Weights of a small mixture-of-experts language model, trained from scratch on English Wikipedia.
Experts: 192 experts in each of 14 layers, 32 SwiGLU neurons an expert, 4 picks a token, a shared expert of 128 neurons.
Below are experts of layer 9 (counted from 0) of a mixture-of-experts language model. Rows are named router (the router's row for the expert), gate (a neuron's input weights, with its number), up (a neuron's input weights, with its number), down (a neuron's output weights, with its number) and show model dimensions 0-159. Each number is 128 + 24 x the weight over its row's rms, rounded and kept within 0 to 255. Numbers have three digits each.
After each expert's rows: a language model's description of what the expert responds to; "comes before" lists some tokens at least twice as common just after its tokens as in all text. This comes from a sample of Wikipedia text that the model never trained on. Tokens count by the router's weight.

# expert 21
router:131100143134099140150078090079110134143156102153163152147100113101128167139125128133139128146163149142122109090108122165151140144109102163113136145105164132150138117127144122137121148169129099104116133121136137115136109099100160135103129116186133093113167118144083150098109171131110100100133125097113142174092103143135121145104136133106094082138158133101093063123150131183134119148160108137125175102163108093141147145100127120146151092123167115151120111150128085139116173133139126
gate0:130075162130097152151112102083195129170137140120132111093107115134132136083165147159122124174110126158158152137133121113127074126089139135175112145157103094124113145107154123067108131120106109116104131094116105137109127131137133108161133133129140149123134108139145155126131154112112132148134131146103142083128110149125139146173146114112155161141118113125130093112115172126122105095098088162116101165119132178139132116115110158101170123122159136138126156105094101082107121122134195
up0:120113141150134135126134172101140167116120116133100138131126183127126119117120165144154133165119100098126164153147136122095132152140107107109081115162138135111134150147125113150137092142132113177139134101140105105179140131155138147130154117144055126116171134072130118147102112088180123112158130090114079066155139110127164129082119139116113122102141129158143115153146102128082128152143104130141149099150144113147155131055104138143135151143149126107132138146097138139159152089124104
down0:123135144125129125137105117114152135129126130111127119096123144159127129134117107141121148098134137145147156158166122127110125139129117125121124094148092158144119079102114140133158114115125107158103113149163084110142142139144128104169164093147137061106113092128173075120132109116115114121133144167166088157115134141081108178154144166135148143135108125152141154123108140155095097089153110142129094114128217153130128098123112156117151142193090122098081144110131158108083142133128132
Description: Prepositions linking a work or event to its maker or time, above all by after album, book or lithograph; also of, during, featuring.
comes before: " the", " a", " his", " her", " an", " its"

# expert 42
router:141132158132120155116094133098090128156160080177122140114092098128093160110111149142173142143129112106106141154133171165111135090128137131154100114106155149119093131137118107112172107140116155126139104163116158164112125097121112099128115086122073112142101155161143143114181180150099115123123170162143120161112132118141156138130129131125096078117123116084115086108154105131134144189094084103124148106136110140111104144121099161121168137129123127130118115133114108134116168116140092
gate0:160140133112121116106112130163126147154114140141107092108118099129174151117155109136140139131185149129096082129117067128104162143121119114149122157178086153165120117112129145083166121150127077127104153138155124131098166109140129128167124145080148147113143091129105120142080126143150132172110170137122118110104111100117120143130152174136144141098161189160146119164132139093088134122128139148155098141156093121110124125103127128123114092113095109152140102136170098151116093113124107
up0:103102144144101112106108117143149156151130110134136121124111094130172103138117162146088112141161141150060112146120121120116118138127102132132181141117116105150129134148157112074154127161086105078079122117157134152113119109144139146175100132129095102146102082121084169114122123166148136155119160132132157101124128124130127128122115125142145115070130173148170138119161125130106123167127130137153100120135130133105089175114170139161141146144126113135139112166177091114113105071133106
down0:099106109133105111070142088140137146119147138121103147127124138182141130125124081113095122126121159128108092117113119116064093145132161112123124120123123130164134131163137133095126109129169185095102120101185103117155113135110146109131143107154121153151180138123095182112183126153135139136160169143137091131119092132142159107101124101142122128129135150158148106104145171114138153117171137138118126140130103113114155119086128136138118135116186117173145075098137104145114138150115092
Description: Relational words like using, containing, including, with, of, by, plus table pipes and = title markers opening Wikipedia article headers.
comes before: " the", " a", " an", " T", "  ", " Corps"

# expert 26
router:107110144145122115147123167138126114129125161128148151146090120112105113102105098145113115092101153140165147088128127124113098129126130118131165170145143079115111174148097122107127069134155101158162112142117139081167096168141118180132178119136135110110132130116128106150093088069118119100126089133103110092141158119104125150108118140115165112104150125147118143145155079088140149125136154123139129169096161103152145122163166154130110164124156146154160122108125124086116123107094146
gate15:119168086084124094123159157110124128128125082113139160132136144188136149118113144138102141092122123140126098160102124158119120141163110146128168127145154140093118139144147129095136129113174123142129106112121165092123133172154110116110123118123102162104076128066093182135144151106084141093140144146160132130092119119165133125102160166120097126154165138122091105106094128125144112098125116123141135098145149138104087163110164170140118132113095136161136121156140138129085118182117131
up15:117125131127150099169151119131135116161125137125112130119168127112102126143124147174152120134151114116144112148113145132111138116160118111087154105152139143106177147127149124092120124151168109146148100137145164154170122132076117077152125140119148130161173116093101084118065088123135157159154155152114108101095099123142133098150099127132120127163135145123094141142119166135172096105125108172067081142142100100129135118111118113102095119153122124154098158149088102106099127124136175
down15:093128107141148126118126152191132143130122185152128101092092127123174084148117127172104125127126124176109139125154147112136164116118116099141103114094125141108095111130079122125132111119114115144099118107111103102125153111140084149118139144145149130093140121114102147112161188149144148118145116161101106119120137150180130075153099094151169171139181129125120109143158109118157127126112155175092129103130131129122138133111097142103123105128112164153131128133073117180166110125100125
Description: Digits within counts, percentages and measurements plus units like km, households and cm in census, election and geography text.
comes before: ".", "%", ")", "0", "2", " |"

# expert 29
router:132179107120132152160154096118101167127090136083150134145152124116152138113162130127126118123091114094097146120173184122120129153101111121148138159148127115131127115089098156127106104073125138088119108102140110133146162162143096153121084135107142115144144119121085142148138136157137112138117126092093139150111154124095082118098165121154132165108129125118165101147158118120100140101190143125120147088099146162130130173125136154103094101166143160082144090158140147146130127141137104
gate0:133163152125108147155130146127108140079156164122083135100146123172120140145139171138099149119077142134097129135128126111099107164140077158130142159142159093128115110132136090159113109128127162131155134135096112124135126161095119094143195138154104081124114105137146072144122106113093146087086078149103159124109092162138141144115116108101117107122122105127129158131120126167128127109178139100131131158127140101121174107167116135110133147131165110139145165119159129159097107157119113
up0:146166103134118156136144154141125126097154126124134145079092153134132100136116169100120117089131116128129115160088101106130139104113092136119139150139125083113056118127147120150128157106139108078118136072133140136112084151100186141118153155114162178101101125151185127114150147139138168105083092124140147168140135107160117139089106098113149166171133128124118140129155126123129141115128118113121122155142121131128097085173125109104106122149113113119119155157117172161145115151116094
down0:110085138105139134148106109122178142120130152164094141104117164153118093138118115159103095101099122131160127170109147098139127137134152108109112116143160131137141107151132108139158133114124118114140155111138105121142123142109133129101148136128186129077143138125183087153099100119131110134160153092164138068160096112152133125124121116092135143201113072141121122150138132140143181115153166117097158170165152096125130139132117113111101110145117141120104108124154114124074074110122127
Description: Nouns for teams, clubs, leagues and institutions in athlete career text, such as team, squad, loan, NFL, Saints, Army.
comes before: ".", " in", ",", " of", " for", " and"

# expert 19
router:163095150114128151097105084133097134128174117094150087097095115128122100088117066084144081147101137138136096104133151175135113097128144102129124131133092144123144155156143136092171120155122124140113146145149152106105116124139116188145167130113134151111150132138123133099137153157116100132163146172124167122125119133146178132146128117095139086142123132077106094100123116122142114118107126177099135137128125139120120154161126102105173096133151109152143131136089163112102163099150161
gate1:162109125133109101128152088136149159100067133111113124140111115120143173132139134112130110137170164121112117157119136158143126145121137100149123104111120133116174150116101107133075090130128150118148147093115113137133107123117137209170122106104164120155126147130095137094139111133155168094143141112082131165150179107128125133144132126115117109093145182144135126101159160123098096095163100095137172146114147117166112123122121137156127132138163135080153137135106101148121163099079111
up1:124119105074162124121126137113136146090099145141140118100113085132167138123143101146120104113166148121113093159136140183122128086130153113169155067108134144150146118138135127176128121091122134097147117102144127152110166092078113145137154137080130125123157146135103091113162170125142177129148140107080128124119152143075116118112123123142128104118119143141156180115112173137115109128171098137099106130118129149166121151138161105143095133138172109088151154116148149118116130090104145
down1:132113143163087116137110118121105130156157125133142136131103145092091141063098103150175142096105122107138117110115078074132148162160159110170108105133099139146084155181142120162102134139080114157145132157115151090114133105172162109136144086123139099134139128152100120124121119135146106108124124080126079133101138116131149125156135110124115124146115152103173143134148114120141091133111147143159100170142128167095131152120148154109131106132148099126155151111091144160134140138169169
Description: Auxiliaries, pronouns and function words in quoted speech and plot narration, e.g. I did(n't), does, you, whether, to.
comes before: " the", " a", " not", " be", " to", " it"

# expert 20
router:164155135108112148112100151084116106104119099110113152107139155165100177123104137102179155133145119110102094156118133169122144124139098108117102096107115146109142108168127121135151118095096141127138093135156121123146108112159147191162119084164094131128112113160143103088134143150126124128166150120123131159102154164113122088131181175146101110082160115107132125121166111131133138149146126116118174122103116118140114121104115111115183108151121095126083151155099141121120161140168110
gate2:118122193176124129119111125101156174131142120093137142127150081160117124135113115151129135095127133113118128157134137097111102116136109094062150120144117122110160118178084140148078148099133164150127124131149093110134139135134108148131165107140134113102164122109113150143151153118166118152153113121123144092158108089108126124135161181117112128116141116162143144125125109109132122153144171077153133134091150062157157131101104106126125089146078153088135145107149150120160118104100138
up2:141114194163132110123118140129117191124128105125104142101180097162122110139088092159150148081092146139131116156153135092125118115152116096075154120137088103160151124170078132109086137085119163116132103124118093122145158139108138147122129132150142140084179140117115137116156112136172110154161091139103137104145110116132099127143145154130151130117122106147128144101151127108147122137132192115120127142106143101145149154099107094127096129142101140111141160134152146120167116112083127
down2:137098162120109122126131081116149153128131150124095093189150124144108127129104121140095181114133137132145133124117116113114096144097119129176142118062133121094105150114126089129107119134144141172118115152123113099109085139127155109139082147129088100154114127138121152185101095086136169100124171151141128144095151144134099109144140168148114127156149116128100158121155078133108148150113120151141103115136144185128120136081123111179124104125121137104104114178139138164145151125147159
Description: Pipes, semicolons, bullets and dashes separating cells or fields in tables and schedules, like stadium; city; | result.
comes before: "\n", "  ", " 1", " 3", " 2", " 0"

# expert 39
router:148144117120096119122107119093134144137154120099151186096077085098084128140132112130142104165116138109118141159152136170128137100125138107158139130137084167112148133113162121149139149169114142143048114126119142131127133094152133122142141089124117113133134082129102109073147173123115129148120127120161124136100162148134147130148083132107102085115118104111132098175106154165100112168147112124143113135124130119148134130143151124139136087124162074121153163165092111102101169129142155
gate0:145127107140095176116181105131131124146138134170123143174112137153133155089121149134116077163117145125082110122093163116162091136125133160126081134127137136134104114149076146093107089103152078125154102128132126103120071120118146134113139116116137096145103145166135148078133158136132161130142163147153119123126142125108157194143150135127107111087142148086121200117132136128118112129099109142122134111142119109145140161155067147094160130151158127107115117125114099135131120135139124
up0:091105170103146107163094118112132137097122123102111134104101133095146156143138115130108181122154146159133144097124102127103129122141094137137158144113131110124103102118151121150129127129108125171142129136132153113156163144139108129160128138158126142123125114115156112137163142115149086123101107142126143136106121091187137065116139154143092164114105141151149067165123089108143141108117160140106160162105171070104134135122166067185121125145104148120114126152114155168138159105120089
down0:132113143157154101192141134147142124143129143131157086141118150131118155135108128124116161106141138118106126146113106126108105156119128103100093126143164121097113137110105139087133110139083146109159126143143105071133142091093135123138138151118101151128140094130141134166135109151131125111158127196073135151167097124161175128104143149179113136133089160157075130120139130110149102098113088136160140091104124116149100113094103147116104126137079159129174153127143106115185136144107122
Description: Forms of be and become right after a subject, as in she is, Lithuania was, became, has been.
comes before: " a", " the", " an", " also", " not", " released"

# expert 7
router:192143125116110135127090109106144137162120151155138145132102112156112140090114153131100080151099100084145155133137157127088152126101135094141174164122112148120138126076133115097150113148113100137162125123116127140140107130124139133143084111119147104162128082110163109130108179158150114129091082155114140150148139110137132154150150181148124125110132097108144158093163151149127163060126149111117126119141167149088129140113152129106130147101115123129177133110125138157135128091074122
gate1:136150164123131100083134174178098167106158159126143172124100128111114126135135129126120082130147149134149119089123135142115127159133103112148122172135126118118119138114149143155163126144165125142109130112087143100127119150167157095145135164114089131098141108128131092132117159094125133110153117126120147087145122111116139093058132158115075123133119109113162131139112113149156137141097145094119111131161178124076115106135141115170166087095163156129128127094104174130139068134142110
up1:113124199102152164121114115170124096142132157157120135108131115105102072117159131131142121164118112125133112128120167129102083065100147125152110105109127103097135094113095130141141141121184106112083138129135149149142091145160119116123108119110079078125126176090126123118126127134138125143116091139149133142106079130123145125120095120092168155113109122118124105149119127164145099130150132134128166175143157116142184126165090101149168125126128112149116156135155154143118134166124161
down1:185077096095129117117108135129126097146182146092139130141139078127123090113133127138123114155120158087147161176106135134135110154125122085136159104113117129139118109093111180164145078101120113144134158104116149087146138102121171109106161151118144100085134144077147105136151118178176122129140159109108136151114155110158143120070082137115134149107123141138125145149137116137148109110154118132160115135107115122156121156106105159127125142110142175128116155132097143132093116162140146
Description: Nouns naming works or undertakings and the word based after a description, such as film based, album, book, research, voyage.
comes before: " in", " of", ".", ",", " on", " by"

# expert 27
router:157177121107145137122106113134126153089126160142127129148132174165164146159158128132133117108165140101094143135098087118170129141092164163130161169140100148124185119162132101114105164116130099110136128097110083134136130120114152147134138137111166104147087149106127148095111154115111119108071095104134093145174140145113114107163137096116084148147154132115105131152130138109085146054148151110141161110111112150138120125155139110107136134149127144127119126104162139150110103121079135
gate1:135088153113093112118151172147144076132096157100105129121134099103115125154157127094099134140106171111113154169164145122121088070127121130134113062057119145149139170113185147147153120162102158140163150125087120125167101125139137088110129119133146123103101134130150122157137118126127177128131128124128109106147124127120099120140082144116155141126120149138134130123112113105120118112105148130089117131143153140140124128116175160124152145149146084116094139130172139193134137107101115
up1:075118191115166139124138141123133113102175123133108094141131155106152124097143119159151086137090082155179115120095129124163112116149079127100161172151122107141125126093114140128142125189134105124145138167104165108105135123155128106126135079086132120125103087146160136102076114161103126117105110149124160123107116169163124154083138155144141175103146129113087110114118140162153129111083103118125119148141143130108134166127121136143137148122149123119146158152163138128129141142124106
down1:149139147093096171155158127118107114163121082118151105092136133112126158150100115134086110063130151119169116131133198120115145158125115113135155143129086086127118088095129148155110081140098115164135119148154159147170089110125136135169131128120126125097122133121081124158077123135160098146119096166136128174136152128143128118155110109113154131139160105122143130104150129131159156114145158091136127160119136127102081098137111135183104135144125134155140133112136110146112129097157092
Description: Final words or pieces of publication, studio and label names, often citing reviews, like Times, Records, Entertainment, Publishers Weekly.
comes before: ",", ".", " (", "'", "s", " and"

# expert 23
router:148165138146152167115088088169114154104166119107168117140108180138109110095170157154122175126127123119093120147114122090088130124143109177147115160118127089119127113137114117141140155107151126139120136127126102071105094147123144131092169156161099101123111096100151117149126134129126146111126137111117163123178157138155112080129182074126143125119121131119120121134113128103140133141146139105159124098119102153107097106159148146148106162116152143113141099066132142139166098143102109
gate1:120167155147134139123120151153099106116142158121135120147165096145100158147099128138130113072137116134122118140170136073133104119121121109137105146136148121095120094159106101135110070066102120130133128112128105137129114110134133153144117120146117164137107117148108105117119151144144144113144157112116117170138182130127131184143125094123089146126146135125101112143216113109080143098107159095113128117135168170102105168123103128118107088108149122137125175156125145169173144126152152
up1:091115124149122157134143135107106130128170126120110101144108108150095116152134177141117089078129143117144151137103137112133143152107106113148141120125122121160120119155115075111161137171156158096087128132113074102117121067145159119142139119120174137149138121162113100117131146171163134113143175132107131114119143194110141104118077154124164110132132144145116140145127120146177097141140092150125127125098159121138104138163134160143092141115123131069126106142133153147084117176130081
down1:137119124101066143142157126083122107164123122144105150150099067128068140127161143140127155139097149154168107123104108120120158111113064138134107139126137126168143104110159159120109155150144134123081111124167060135098149152128128139142139136112138127155116161093111087174109149149097142148176149145120101123142141146121126120130150138119154080100120142113122133160115129140194145136132127106177135153107119118143163112091104138145117172143120137120099119109107117100121102127151121
Description: Parts of town, street and venue names in addresses and location lists, such as -ville, -ton, Richmond, Creek, Indianapolis.
comes before: ",", " County", "'", " Street", "ville", " River"

# expert 46
router:135110129128087127112108074099092166101138133129129144140121091118135154105127140109168097145120125155107116098112120105146136145124107136148153158131170095133145115145135128143109135161112130118110140152139150101161125134124095138105124154114102112140116131182107134128123162141152164120095149125122144131108162092116098133138147161078124077115130162110079124171164131180103145132115125153109139156132157115095160137174100119120137085154186089100142110160091095174127150167155104
gate0:133125120114076120098120162115121159110129131144147116112130180174127117135123117106180121123168132124097131114163120131122128131172113166124088086083120144093105142116141162131114139168133142110105047127153125128160129117110115144136120105169159108109115116177191145140101147135133162119088129114130145105113164123149136128153115096146110134153135116155115104162131141121102123156156124127101115130107104093115119101101148134158134105197079107121089117163138130144149141131112172
up0:099119118121084128127142140119124126145134136153157125125111144180144090119115091127165108109149125154101112144203103161119116086148114136106139092089136133097120149132132153157119111157131120137110105102141152111189115088122105143137101149127157138118135116166141140133140131130168179136103133091097146073141179141138133110149139114146090145165102128132130092153104145081110115170103138103107159128111081100135147134101134133154161132143114155159076115182128143116140104110125146
down0:135124131099142090120123121153126101154095154135147129124119118122128124118136089090174138160124167162116114110170135118095143147146166135156166077130182120142104138157126137154130148151150119179088119078149157105153141132121089141142090109111111124123118109131113145104149149099158153122140092124105109096116154129128127089142097114107167109172112146108170132141099121135125133077083145155143132161135161113143161137070128102124114119120082174129131124090148163117113129147082139
Description: Biographical verbs and the prepositions after them about study and career, such as attended, graduated, joined, at the University.
comes before: " the", " a", " his", " her", " an", " him"

# expert 43
router:119191153131159165131139168150118127068086123167125163157177115154135159090088159126143138108128123115115109096120129128169138148124186137096136136127176140090136129089107131149148127127143102147105142132139119147139100147147118164092122130099167080119146148131116152119115123145113111170100166134123173138140133092093124133096110155101126161123135133114132155134123121097143152110111109124076144157086090110121148141125145125112161129148101151116116154139082121076100115117138136
gate0:138141106141147134102109117113112086071123147107106141144115130115146139118137163089094144137130084189161122089107100142142114085125141103064092175139159170179144165101115154161122147133110167163149149092119122142114187102134114162082125084134185102123128127115103087140141111120115145150140156142110147159134154098136166149119116139112123117109159146133128137136121094121112118128134137121146109131147117117120131135118132157161104107126139131083076107127114139166150150129121128
up0:170084143119173162142170149172130135125156155132126133155150113121101123126099111113125144097126150102097137130085133094160140137103113109155165141148117086101097115120134121084131080118117127147120126131096153146177138115142103123163141148118108165110130134155159130124137149118113095103117114112115132167155114169124110112136093154133133111152155091143118135138075122100147155067113140136117103139116129149130101078117150086081138186161127096158147149137126130123101138127163183
down0:115168145107133096073121099162124177156121132113160118101120145121149134142195114092130135138126122111134078122133147159169164151159142154106138137108138118145137135170147117087114087092153128141068166117152161119098144117097149129106137152133147140134163111120088154135092119158162144115153115134108123120121149116094140113145109132134113065117140142120129123150135115144104149137127139146099131131116119136155154115122117058109111129079124120202091126139104138096134133126097156
Description: Short abbreviations such as v. in case names, Mr, Dr, Jr, and small numbers or quote marks in sports tables.
comes before: ".", " |", "–", " (", ";", "|"

# expert 63
router:098110105098094133127121090154158133096155117115151093135143112128114104152117144144106074133123103118118111180178169154151139131161163085170149112127122132109146134120140130155128122137158129147170109128144150101163144143080081129099128165101125113116116112083106108149125152089119129140189129123085158099098133098152133099143131148104158131122178105107113099117126120093087097114112103110148156149120135124145105139156160118121128147119116150102166139107158145102131152142129186
gate0:151090147155185118212107134135133162117099126090120181124159124104125108093138165149095080110105141131137111129108121102102109101119103135122119151126166091113135115130143131157142113127127128131166132109119149135066159158132155154126125073128097128083127172137149104132071137117140130147130145108143124155136175086163127137130090140135113134143123151137123178137136136140177084114102129108137162138128163127126119116114132123145133112129161143081127108131135108129102134092084127
up0:130139132101170149120116149110115169128113153100131121138125094101134095141111115170114117161126131098119097122091123134100119145106125154103115166191121120159118173169112124145118118119137139093102095103168155152116087096147100115131150125114126090160166139091138145103139112109122101155164118111124079107094155128090164135122170115121140138096143130129100165131157065111120117117141113115164139128121141097141127147136113141107160135164142147135143186129099070142123125177162128
down0:141130095157120150119112148156139128158124145158076130144155096123092117123146098152141112122178126150133143143133115117149146147144110071126187111167117140138128121106179126112134121145110169112090114186115156107142138105092136122111102095116147126106074091146146132096145118186159136147147136131148110109149113164077114120113096118126102168128128133153096170132135113122125116121115080149153114145126174123142136155127142106109092126134136140148071098104136112087151109124089152
Description: Plural -s endings on nouns and inner word pieces, like lands, things, ceramics, plus pronouns they, them, all, you.
comes before: " of", ".", ",", " and", " to", " in"

# expert 18
router:112125153115138126124142144158141113102127138152117122138143145141171155135104090127133073119107098157103138134091096121159144140125151125140158087135109100087130142147103084143173119092150102176143129127094147193166115160166145127159133137110153133159137186140150107141122122118109087109136121135121148144150128102087099145112152109126140110107144123087172154108126158101090126143111141097099117180111110120137125107114105144130107147127098127127163113091164177118103163118098170
gate0:157125124108126133136136106089120118130124135104102072122083091130164104101122140145144141155128086132169132116110171145085141113134135120092090120110151098148149122158148165106144138123100114147114120150140142175134132151086148147106151166114116131168140122085129145116136132147125186140126124090118115145115139136084180151146124159138134102137114162075117130133109134097169104132092126133117130108113132146128137135135166094155150086092140113108158125153194113074090147162126153
up0:124099147166112118143122080151121118121116177097106094114138117128167127138127115127121152131105108135170136101122133154115141121128116120103129085179159087130103131135125151110142136104144144109143124120127088184118138166127127150125142130100164121172152156135139110100159137097126137171141121105152126120119156128084136132179145147162162087101081117097087157130129124086125127071121132185099164150063101107113135118111156144118142133095126143129141122114156097098096123141113169
down0:142104105088093118151093171145106112153178148131116148115072127137122126170151126139109127154105089084123085181109162133110100173160151152114144127103147126106111112106138120171122091122155114104109144111117156153123120136105178096143095143102135117126147141156151123115134145122125122157103124117134126162110073150139160128117125162108144119148141159131115140172133166116089102073128126097120123135130149132153090144140105154106111119120141168123101077122134096139115180139168134
Description: The w pieces of www in website URLs, periods, line breaks, digits within numbers, ISBN prefixes, underscores and repeated x tokens.
comes before: "-", "|", ".", "%", "\n\n", "\""

# expert 54
router:160157121127107142101109139120126083189148112116127137090108138075073154115100123167121094095134084073115169147175153128118096085104145118125118091160099101114143174131145115119129151108109150129128116140151138171155117125146096121146113094125089126144107132124145111130135156127139111117166104096105130121136150134128158107162157151130156118079141108099171094101172129118135159136110102106123141158118151151114148148148143148123164145100168154096154141153125114128130145121115161
gate0:178135138117110082143134106118170157162097171064120147153139138145132112089105144109096133141152129121113128117112136134146135119130135100138118145110118148108109119153131109148144110143121131132140083121143139135126112083125151111160126135125156160082141099138114138111121135139068115116143105129113108132084134086143084107096141110139151116112098148124144153105161109155146122095142148064119127077188102166119146150151114133131132151161111169162185071151119124127161121109163136
up0:169139145113105120126139129157138182138113153088119143107128143158122079108106120077096099116163134139120129137093144139171110103124174111127119112118109146139141113152139097159130109138139109144130072136121118120142166094120134119142143140139170124124134136197122114091130144139083114090164140122102123122069155107158116102111125128128168079133127163105114148126141119161115111149142170076119068116157135157134097111142112128127139134153109182157146076143122126132121128133167133
down0:100133150159116141095135108154154138135129112158147128121118132097144161123084144106122148115127161072029127092108123128154135133150161127132142109138115110095125134103167105112124142163109098108129083086122156144149106135100113121162166100128113136107110149161101132080157095175087158151103108105152146131164124105139139126146128142114107149127164095121139129103139138166141093097147122143127170172144131169138131125134138126149150159157156126158105116093107128091101110106145130
Description: Pieces and words in species or science descriptions, such as gastropod, species, genus, cells, typically, and plural -s endings.
comes before: " is", " of", ".", " are", ",", " in"

# expert 35
router:156147122145121171142121147110113153150127114083142108140106143119140123131136124139193145128172084120111114152111174129105147137115135114126161111148152140112148115114116143090147132130164093119168191103104155136170120147140085127110105144149101083126104150106126145134149175136098122134097109108143154126093161139108133096148125139154121161130138138116085136134164098162145159127094071105109149057165119149118100152150135101087132110151164128128134108125146143124132157123081104
gate0:147128137145125161110117146103114130149145128144088143134149114106176109137144148116119118131139079111124138182072174165093134135108137082101090096145147130113076133119115152103158131152147097150135134162138119088152152097156134149114119120135099117114153112150123108096175130160139099121126113114152141165129159079112138141116115147116086154143096157114126143140080135135124106128149041145129100154147134136111158158114103128125135127162130111143121076132165118149160150102156105
up0:129156170106148099122117101147075153159149119156099135115119144104171110109159138096162130152172071110133129161107145139127171163141145137156132083115109140111115155116126141144154132152192122114138121138134148109112136114143136122084124137117111117091120155153105133080144115172095105121131127092143116140135152137091147129109134150137112138164094135093114125128081150150111147151120070099142118135162092136117101128116108101095162082149149084116099116087156091155133126129145131
down0:152122151139116117159115114123132118119133097117127125117137111148127122141112117135124079158139099109102179138135119148139112128094131108094123113119182117062158136137107127143190130167107130134145106136145100161185090162136112161100128112138118138168155139141159115124149129092111118140103144155074143138128107106117153132136077118119156146138133116113146119153146152180140110127123102112048122093158102092094133174111130161141082139152123105132117131081154175126117119151119138
Description: Nominalized verbs and event nouns, usually followed by of, such as development, death, construction, resignation, hijacking.
comes before: " of", ".", ",", "s", " and", " in"

# expert 45
router:169173104132116144128100100106090144168130158099137102139111169115123099126143104118133131112112078098102137078113148137114130134110152133146170183153116097114125157115117155147099092134111098134134108098146143146147123134108112105105148113131135105148127151128113122136162120125106117117101136152129178115096117149139113170149150157152097170113174081104098130091150140140115133076123136146154142071159106165138148115087131152124116100125148145126134081158179124147170116152113105
gate0:118113127163122128131111142092150111120137109148084159133120113095123088154154121135149135151127188137157142105135110131119150080171103151102110144109130144130074135152136135144123110165107090136088127120174157124178098155131111146166087082097155124102123099097129098126108095104141113146127128092146128112092132101141129124093156138140128135083154117112130084103143128117154123160093121151103143155134139151123176095132130125152157106135176099109130145135156107183111113093159156
up0:110136069141140129125106158134135128120151123110142210154125152152138136123144113111162137112102139087134117087141093121126121121149098108128103139117148127141090132152154164166104140063142120126120180086131148090179134129182119136131101097153119129084144140146146090130137143076154128116093131119115142122135137108123104129107131098127096177162132114104118138138113151086114128123142132106123138089096092161121139134090156123126086114167164114101127131169136159125150143146140168
down0:133134103118130076127134185109147105137123129122119142111195127085115144112145133116152149120152158144189085154118136100146123080133079127088134141117109108139127103130134098134146151182130106146102138143104114113147162143134144137161113128100124132099154120118159107166144152079118100176114088127131104138133115151138150139141088161096110129135107123115181169126092118094144106089103145140106170142102131130136145121090134133176100149128126122144113117078098142137174145137131135
Description: Common nouns for institutions, trades and domains after of or the, like hospital, school, law, film festival, newspaper.
comes before: "s", ",", ".", " and", " in", " at"

# expert 61
router:128093094128132137132106119095159134167160105095132182099135097090070143140124101113147129134169166163137112147109158135097129092158090135091091101092149154168115141148130109146142117159066167104087173149150143117115132109136167111141116127140107115162117108164095134096115143134128130126115169142146137121108137163153143163144111137124094141141126117106098109169120093142125126146134148122168144125135122128098184101096122120131129099136169126174125119137083105143125143125125111
gate1:130088114116125098095148111173099168143174126170135100131113129107127094122119087138073132162145135137091111146176131144110119089124159153114140121102142133156136127108149139127139157100118113081143087143142126146085098138151108134120140163127142098109118112179093140141148160127141145150101133174162143088156124125073135151097134129143110169081174130124100103131123132130124158163109088111151123120121121119133154198112118153108128162134151128151115088135124114147119106093128135
up1:111140111143140141109157127175115145130126116145167125136156134101144156154116102116104118189117188099100108119158129115112106125113132183141123150109134109160128122138108106130092130110094106112127131139141144116061101145151118113111129159096157096138111175190119132124171160131124111157118133161139122124142129086115154114108121137145156128112142142090149135113118163156080148149086113121130096118156112122128097143100108141094149152112160109087094118173142120179096108107171151
down1:150120074100157126206093135078146162111175123083127121116138123140135125108097131154118085144132115168162106153114083128112089164148147151141130095125104146136157110130140174124117176110112106123135055108154123138117118113094107125121113117124093101127098090142105107126129065113149163178102135159134135153159118147125143126113146125125145123139119140121097127141148156098122101162130099110158137142144104133135156113098143173152118154123145121144142111095145136131139136165147121
Description: Pipe characters starting table rows after a line break, plus succession-box words like Preceded by and Succeeded by.
comes before: "  ", "-", " Party", " 1", " 3", " 2"

# expert 60
router:134151128110123151165107129068077111117126145130104150094132162106141130136127142149155126098175092168094161139103116115129133093147102127147096084084116160109152121128172093124176144092115134101138132125141125137134123124127139108151158166146134107165122134137137112099112134163084109134115142168159120145119130160111107126131131117149107150117181100108089121119176160188100124139108146171096118121151096152113118155117098128137127131131153104132080145145123111115133153187159111
gate0:146140139122162113148130164114139162164143121090152142136097126121119113122124120087076131129146102109198085096091152120140123112149143120135120112120132108142104087108101187096134101118130148158123154154127120099122152165117112155127094145135108131128105109106133109109170096105119175137175107121113131112165141128191153063124144149116124124118107159158166125164140107100135123176113078096153131104147136158095105112150148134169141128127096120115132112128128100142105131099122153
up0:123121105101095150148144145092072118101145135190119096075114100142098189138141104142156103107110132146179163153111125138137122165105121160139132120140115123112173110096159121150135121090120109149134123136125112107127126099123170108161118105116148135153092097129119144133150135135104150105130128130114147132127100151098115135206123159114131142089165138142139132129125116154158116079106111128138105177154119131122129149098128163137137169121138064084130148130139127166122091127093143
down0:197130117090076150127110127124098150108136144153128124161162124090166130133155109163130116115128127127148194125135130120163127148140112139131152121111099111154131147124159112099100145098076118126144146121144108134140176121111118131169107132087158125168106118132156127127152152141111174102088096166126090110081121135074115189135106120080104103100146126099156129156131134131121128081137148138145133159131178116108121094102105157114117146097131153111134140112136142123136111164105117
Description: Category words and separators in award tables and credit lists, such as Best, Outstanding, Actor, Drama, Nominated, pipes and semicolons.
comes before: "\n", "  ", " Best", " Nominated", " Candidate", " \""